{
  "n_layer": 17,
  "d_model": 448,
  "n_experts": 24,
  "experts_per_token": 3,
  "d_expert": 128,
  "d_shared_expert": 0,
  "activation": "drelu",
  "moe_layers": [1, 2, 3, 4, 5, 6, 7, 8, 9, 10, 11, 12, 13, 14, 15, 16],
  "router_score": "sigmoid",
  "normalize_top_k": true,
  "routed_scale": 1.5,
  "balance_loss": 0.000804,
  "balance_bias": true,
  "init_std_router": 0.00782,
  "lr_router": 0.0004,
  "n_head": 7,
  "n_kv_head": 1,
  "head_dim": 64,
  "vocab_size": 16384,
  "norm": "rmsnorm",
  "norm_place": "pre",
  "norm_eps": 1e-05,
  "positions": "rope",
  "rope_base": 13900.0,
  "rope_fraction": 1.0,
  "qk_norm": true,
  "attn_scale": 0.125,
  "tie_embeddings": false,
  "parallel_block": false,
  "init": "trunc",
  "init_std_qkv": 0.0274,
  "init_std_o": 0.0274,
  "init_std_up": 0.0274,
  "init_std_down": 0.0,
  "optimizer": "soap_variant",
  "lr": 0.00266,
  "lr_mult_qkv": 0.5,
  "beta1": 0.95,
  "beta2": 0.99,
  "lr_head": 0.006,
  "warmup_steps": 85,
  "schedule": "wsd",
  "decay_fraction": 0.949,
  "decay_shape": "pow",
  "final_lr_fraction": 0.0,
  "batch_tokens": 65536,
  "seq_len": 512,
  "doc_mask": false,
  "train_tokens": 579400000,
  "steps": 8841,
  "dataset": "wikipedia_en"
}
Below are experts of layer 9 (counted from 0) of a mixture-of-experts language model. Rows are named router (the router's row for the expert), down (a neuron's output weights, with its number) and show model dimensions 224-335. Each number is 500 + 25 x the weight over its row's rms, rounded and kept within 0 to 999. Numbers have three digits each.
After each expert's rows: "raises" lists some tokens whose logits its average output raises strongly, later layers aside. This comes from a sample of Wikipedia text that the model never trained on.

# expert 12
router:513494511527479488483492529511475471498500477512515518444451550485450532522451516474478537482509492507475529531494529477449509550522526508500512476512476480517511512489509540484487475537532468497473479506532479487502510476509519494504475533530491518491486534515524467487526529497491518475532477497542515554550529496501504522510510507552
down0:506555486475459494493510486494533561504469479484455516505493502508493487518471503501515514471495484473535508490542507488542436503521558499517534488508508536517470532445480525482510499532471473473527486524503536543512551453468520507499524536503515458462485509528517503503476471532505479514479527527472483434521499466482484460531463516510
down1:476472494526492519510526442525518505471563484494490498532503509491515463489491510488512494540454511517564461487488501488459488495510470504511529458531487505503543499562496494496480538475496499490508474497510498504511471498506524483492524504485485475525518545503487479516512534541461501518512512498497469472470487478515488503507471464483
raises: " ", " B", " 18", " 17"

# expert 16
router:491523483527520452526507488469519464499485479523463501466508502506445475500467516456494486493500495511510511513496474489520476515529504498502461532490488555541536534516499511493483526515523483511494511496530446552503517493514479518481471492565473460525508526553545484529509515470482541508495465543501517516502526520500536513527528483504
down0:540490527508527473465491510511485481541566504502485501499510463540494518519549424463483458500516512501525493508477501518515504461473545508455500511500482451527487518495479491523529513476462512516514467488473472523491542516509505489456464522498502487491499510535490497525533527484486535499522499499486462485464482511497521460484497456501
down1:462525533523500501462444462518536517504490554504533497456465473528501513518536516488510502469531490505498530495500495503519478446496519461521509518505469515477461523482462520528494533507509470529500502475506503536464494489497521485548496526499524495489477530534505481490491484522455503548482486497406477487515513493473494500491524462515
raises: " and", " or", "/", " of", " in", ";"

# expert 6
router:472474495487489471496508505504497468441475507546474452469457479524476481523500478479540541476544501502497528504480496504477447475500494456513511518477475511515520533475508512517536448484485533515427506528507517465553508515499494510483501504561533518545489490504478504518496499456539505482472462531500544534495476452484537474513482468533
down0:483493515528503491485527533486476498509585525514488482534500477514506517458486474490485447493446486490514477527486458504501500546497510507520565482515539547501518534525541448479509545465515538495528484512489519504483505511436526504500474517499517513472537527509493523512508534515556462512522512482508465521464547485493515549501558527521
down1:473502495490529544488513525512532510465481489510518498525497492506496495497464452456486540488487498518505528502479509469531482472484506491490506504538491492463491509540499496532504459521505480535503560447519487454486481508507481502460496496464494517563494541479497501461481457505526501492489515484504484551483492491499471515485531513501
raises: "ing", ",", " for", ".", " in", "er"

# expert 13
router:535458520516513476514500531497502509465475468525464502495511500501494507487492538507506510483537548498523536548521515491494509517503513499527488485468513535537540515474498498511518486515506474502482478486555466503498520495491483505467488495514497491499463495505479507516548499485515520486476536538532519480473504454477477536522509462522
down0:478489489523471518512493488494481512530482491499459494548457496470516557486455468507506494445479530474541489485496508490501491466522509505501495520507548510445494537483569495544502501490489494491471496511512490510521519479501508519500525559463454517520502469498509508515529470489493493546469499489504448522509508505514476510486505513508
down1:485499514450470493497523524492555471545529485453509525495517530492493470518505464502511510529532538523516527528507507453487505495506514539508513520503524480503499495458514513472438465500535490519494498492469445500527500523485481468512546521530523508456527487493492514515438505521457495526456483493498465505480526530513491504523534492504
raises: " and", " were", " are", "man", " have"

# expert 2
router:438500530515544501490488470511511485503481464481504508473489524494494507481507458462488495509484553536536528484522476527467490514521533489559486486501538492522499503507481482487519509504502464498488502483492500547496507504482480490441495547516484481509521497532500523503498500455487554511551504503485523500501494478521498503516591497521
down0:472497512449507510461509496524474511486489473481522473448506502483487500516495495523496489513481513499506493501531529496480541528448528484454503495518489477582552531483491527427532506504443504516519495460507483535493477527487525557521514456485500500536471478462481516494496514496528543464499544507537484463496472476528489547567537470494
down1:468471467490503525520543500514497466507433457549493465511524486481513481461554465489545513456479488511483500542542468502490516501557501517501535494494563473500508484507485504563488503476493480494517519469503464491555480448510531511509504451490520478488447508472504506493496532493502537478519466499513481485477511521480492528504497501518
raises: "-", ";", " or", " se", ",", " n"

# expert 23
router:478475542490548512517519490446513483512449500496423489503487512495470474520501483479485541485530476487498469498515533500537488528522537493498458443472492520481577511480492516481524450514493547527488528468541478506494524484533525478519506520506519521504534481515509504530539475509544503474523480464543489534498510500533514523509518478512
down0:453497494496509524469478542514522500514479517461527477503482502504510527489472465462504510482486499480479498488511476458499463509485566509477535515503477537497477523505478516489484524529541553486508493500519523503520535496482526507516511504517498465509525488518534496481474508507499531542468482463488455513522472510503456508527478481545
down1:501525508537458521486542513477505508541473498482564470522503526483524445532508498503491489494509523536495499541517506476499511528507478527461493477514526496508489512507504510481496496493478487521521489498524496528503495530495527512515481533496481496485525504471514521506436487527515509508502512521493471453492491515491505463528500514516
raises: "ab", "ig", "at"

# expert 0
router:507515493514480503481519475521553463500491503509468500502494485462476519511491519482462554492470515521524527476475525509504508497531550480513483484487450525530527503556508537484501491520496497502482521508549477494537537494556466519531520535544462512490470531550493507497522518488468487523478507535508465509529490509481548489534492492496
down0:487537535466535491512514516476476506479574505499497440498513490517464510516498486518532486501468460491508507499526538468511509508542507445456557498505502480482486500528502491473511496528526490473549413472486475510480492478516512501568447545478504494486476525499474511510478509468507516501502483507506500497484480482552513517489426472542
down1:490539504420549518518500487473474499518532534474533504491496464514511507492508543458474478493515480506435509526490476518528519514501499515494496538502490491542487531525488469506505477546510502472533475509506507480474503509536523512482505519487501521470487474499492473483469439433525452531494504490487492547535496478574543489482459472512
raises: " the", " a", " f"

# expert 21
router:491507576507545471468489490506527487507466460514476496485524521534471509542483520463486510497506534498531529499469499480480485532495520500540474479497492511544508520524457534452512488538538517525511464490516487501529542513539498491447476497521531465531489503528515459490541508478471549497491534468483514514482498474502491496504517488504
down0:483497469500523491515487511465487542525508504533440477509509502524537509573465488494489515495510518458526521519497538510521492497475454506520495458532506505501483461481508475514475488531496524522486518503447494504523488476506495497515483506464488514468492481554512488532508475485498527499445510477528501522478506506504503537442458498468
down1:494526488544484510502486470493494488502496550489575474499464506475536531498500574494523552464510491503503541476527510437489486438507511490484508479433518524518530523500529441486515526486485490481527530478468512483509495496500500468494488505483502471493501478493534495507479517516518463477516554520467443501537510507529447518520473536502
raises: ";", " and", "/", " to", " with", " M"

# expert 10
router:473507494532506462494503513518531500509479521486490496492501473492490505529478466488518515490492509511502566478477479531475467519531525479537472518517482497525518537538467524507471499525499508519459518517484487497516538513521515484473468507497508487501526508518502505540537479471500502499491488493487512504520464492494492487512513484483
down0:480466498507479477472458476472511494485439510524474485465539443467473536513509483522490436527483454498540479512501506461445485519522497508457534493477496482485470513494508473562491462493488505487507487484515500533470503493495509531474540497487515512495492531477549539491502419485448486477499492504493526513480485513474500510470508494472
down1:509456501525440472490502473458454479465539480515491472506556532502488476471509469488504499508492519445497510530537493486515474492529535499467468540469539521449468492485474514557480508494481494497519493483483452539506473489448519493511514547499524498501474486484472504476527518532507496515497535495502480491504508488456525484453470501527
raises: "-", " and", " in", " by", " with", " to"

# expert 7
router:475451488501497524484520459460514480493454535544451496467486517522508504512494479467516531517506505485469516517469412515503504502512519465507498512456433454498500525563513537484503505547494497534493472509502485492535490531484501497506514493505507487501480510522492504516521472498495518510499486490480524528539468497511506502538545524553
down0:471535520497472486483502487525507483521504494525535524486484550496515520454543499515507497518472520508527478508547456474504502471527532484511463489485566526512509486461472531485515528482497512496508522493476510508482534518528491490485465523507521478540566520505531466501525527534474496504502543519501493521465531479486477532516508466492
down1:508481511508511486463552513491494502507468490498511513528512522466473496481497533534489488529503542531487510536517528547497478516505512507514498528465475501511512476509505538496476521465458508523511514519501503477507458553525500519549497449470517540493511463512497519457488478476501474510437488469488478464526512494485462474503527494489
raises: "or", "in", "ag", "it", "is", "u"

# expert 11
router:518449519572496468506491524528539500457480477572444536487504530478502495472457541478514526525487501511481495558474505521480481557507521494572540497541523521494491527521487496481509516532502526524456498478509526515516505491530521494479513528502537474489498497500517505494516469461482516502487550560477493494500493446511460497489513502508
down0:479509495495510511478487500502519501496491510499533564478502535500463500485489541508537513517540528546510514547504494504552512478498474495453512531503452490544488449498520497469515487420447482494470516545474497471532532494488494513488515492548503475520537480510476517493506451497471515519509501494522498503524509488452507513547514509511
down1:490489464509493487467523527486492502511449490469519529472496512487491509503484519513489481483495512495524514481530502523484472526475477519479516426557516496511468477486478502478477508504511516531499487495529457490535501514453507561490529486507509512484523575496547537491506532544520509470488502515514526474557497486492480502493470534516
raises: "m", "-", " and", " F", "b", " M"

# expert 1
router:438427504497496464509460513537507465453476425484474497468551529438477498491497514500507505476482515539520538506466506486455476557494509476514488432551504528495487518485518505483492528535517502484462516538488487498505531539483503514494482515527517481521472485538489482517516484506478495498478485512493519504480495458503539480500490488495
down0:499522483490542483527480475508486486493511482475515546472492479506491504487473507472506495514519497460497474527499510462522496477494493554515444479542502482520541504438509520450480476485552519476526495495517484490529494486533500502492477479546520459514464503509505516487544486482537508468536499510536519497461563513476511501487476507501
down1:527491442505493476459502484524461513508491514500485509489517523527435487517502491517501475498518521478499452471489483522559535544509522538495490482462455524523486507531470519484498509472490479510511482469541470506529497521494493480491468495461505519443488510506515518503499494511497491503484525513480473470453489480488460471527501476506
raises: "-", " and", "'s", "ian", "is", "ia"

# expert 9
router:516518506511521476459471478503514490515449498536444495504470539453483525485484494500485545527486496517514478515493496482495480562530521501553509485532508471495510520521507522445534521535507504544490519499519526544518518516487521466497485539496487508497472510503530503514489480466490506518507504502468485509549470506540493501489540476541
down0:497510510516494501493500495505527498494524496517509493493505532481538481499526484496507494493483502480515514453512507449497472492510524461495495527465519450465505462531513530511473490504488517541486551497483480535519515464517479547496475510531543472528506517514517514514520515520526524476509551513483465503487466524498487473507485511458
down1:539450487523474529449509505465492506522525525493457520475487483468523465512496506472496530456485497495477497507494524477505539512512456476520513452512504531524500498458513511502502506491509508510555511450479495513515525460484500469563523500502471524485475484508513484526484501494498519537445483486484511496527518484488511493478493520494
raises: "u", "ol", "ic", "w", "ent", "i"

# expert 19
router:502479478513446485497539518500543489507488524486505444498529488495486465557496491472489488514524452546508525498490495505487475502507491493519465501457509512547534504517504519410566523525545521530493481493532481464506511512509508501501506509509514487496515519533479500522513511504475557502506519511519535538526484456520471485502515499511
down0:511531474511492502476498508465504545486512448480521483499518482513457487552489474493482517464498516501474496506462482506465491504471540477521501497507517542525472515492477496531523507513485492488500493468484553531507514477515507484529543531531505529533440445501507538525490475490526513532479549519476430493512508502489491479493485495479
down1:517520513487522550495498503500492503460450528464491532507449516466535486521510468492508519522543483476508492489519440457471508527480502465494507499498492500507509501491523558498494575513515505528504495526530508503512488554492437530500479458472490535499500463462470437508493456481487499494496515495482508499570557530504484495527504487499
raises: " the", " a", " h"

# expert 14
router:520498551530505490457529473469543497461460527519476495500507530447489471497481495471464549460533467522519515554458471474524469499516525482490486515502467480495513513568525512484550502550495471553481479506483513496513483492505469503453511473513468501520487483508491468493544512501492512485525474490469494516507501481548520475504486520511
down0:491483468480525524484516496462505517508520522497518530516522543508545508496489464513514480511483534487459519505489497499510503493522473502501487491524423469480481496518509468495467504511495519525513498504505522490533502483496516509519471568499458485519512461502496497478515476522469484474497505493526433504505480500521476507504474475508
down1:513500474512544508514535567498488445472479518472510477489466438482476502546492479470518503487494502524488543430495524486484504454481514529533459515481550521519494549520511492474509462484495462462476508508501471470503547489475500508511478520499531485461481494519504453489497503530506499475494481492474551545479532495450491535474495529479
raises: " and", "f", "-"

# expert 5
router:515530529511530501502484489506503489496470505478496535474497524495496497498474487476459500479526513498551522513479441552494465500487523481495498496462475522561482499504510531473544485525489484542487465515529502492472502488471506511448456494509481512523533517474483487573511498506497529526563473548471486528494515483500479475506523489494
down0:435523502485494484550519552498502492515478477516502466552480508534451480517498520482494493473549487496505447524510500512496519477518490478505517488553517530507531467508469532463490507518522487487517531491486503480489500479461517504499484517487553494534467476505512542545517492458505490508489498494498509520483526542510529530491497493544
down1:468472537514513505525490525507489478529514489490549500462540505488523526490537490499468473491473491480517465493501508485514475492535489462547515539542550459479506494498482527532480501456501485469507490533528510509494540435492542493448508520468462504525480506516489520491489532494473483492502544472459492507513547448529533534489448499549
raises: "\n", "-", "In", "|", " of", "E"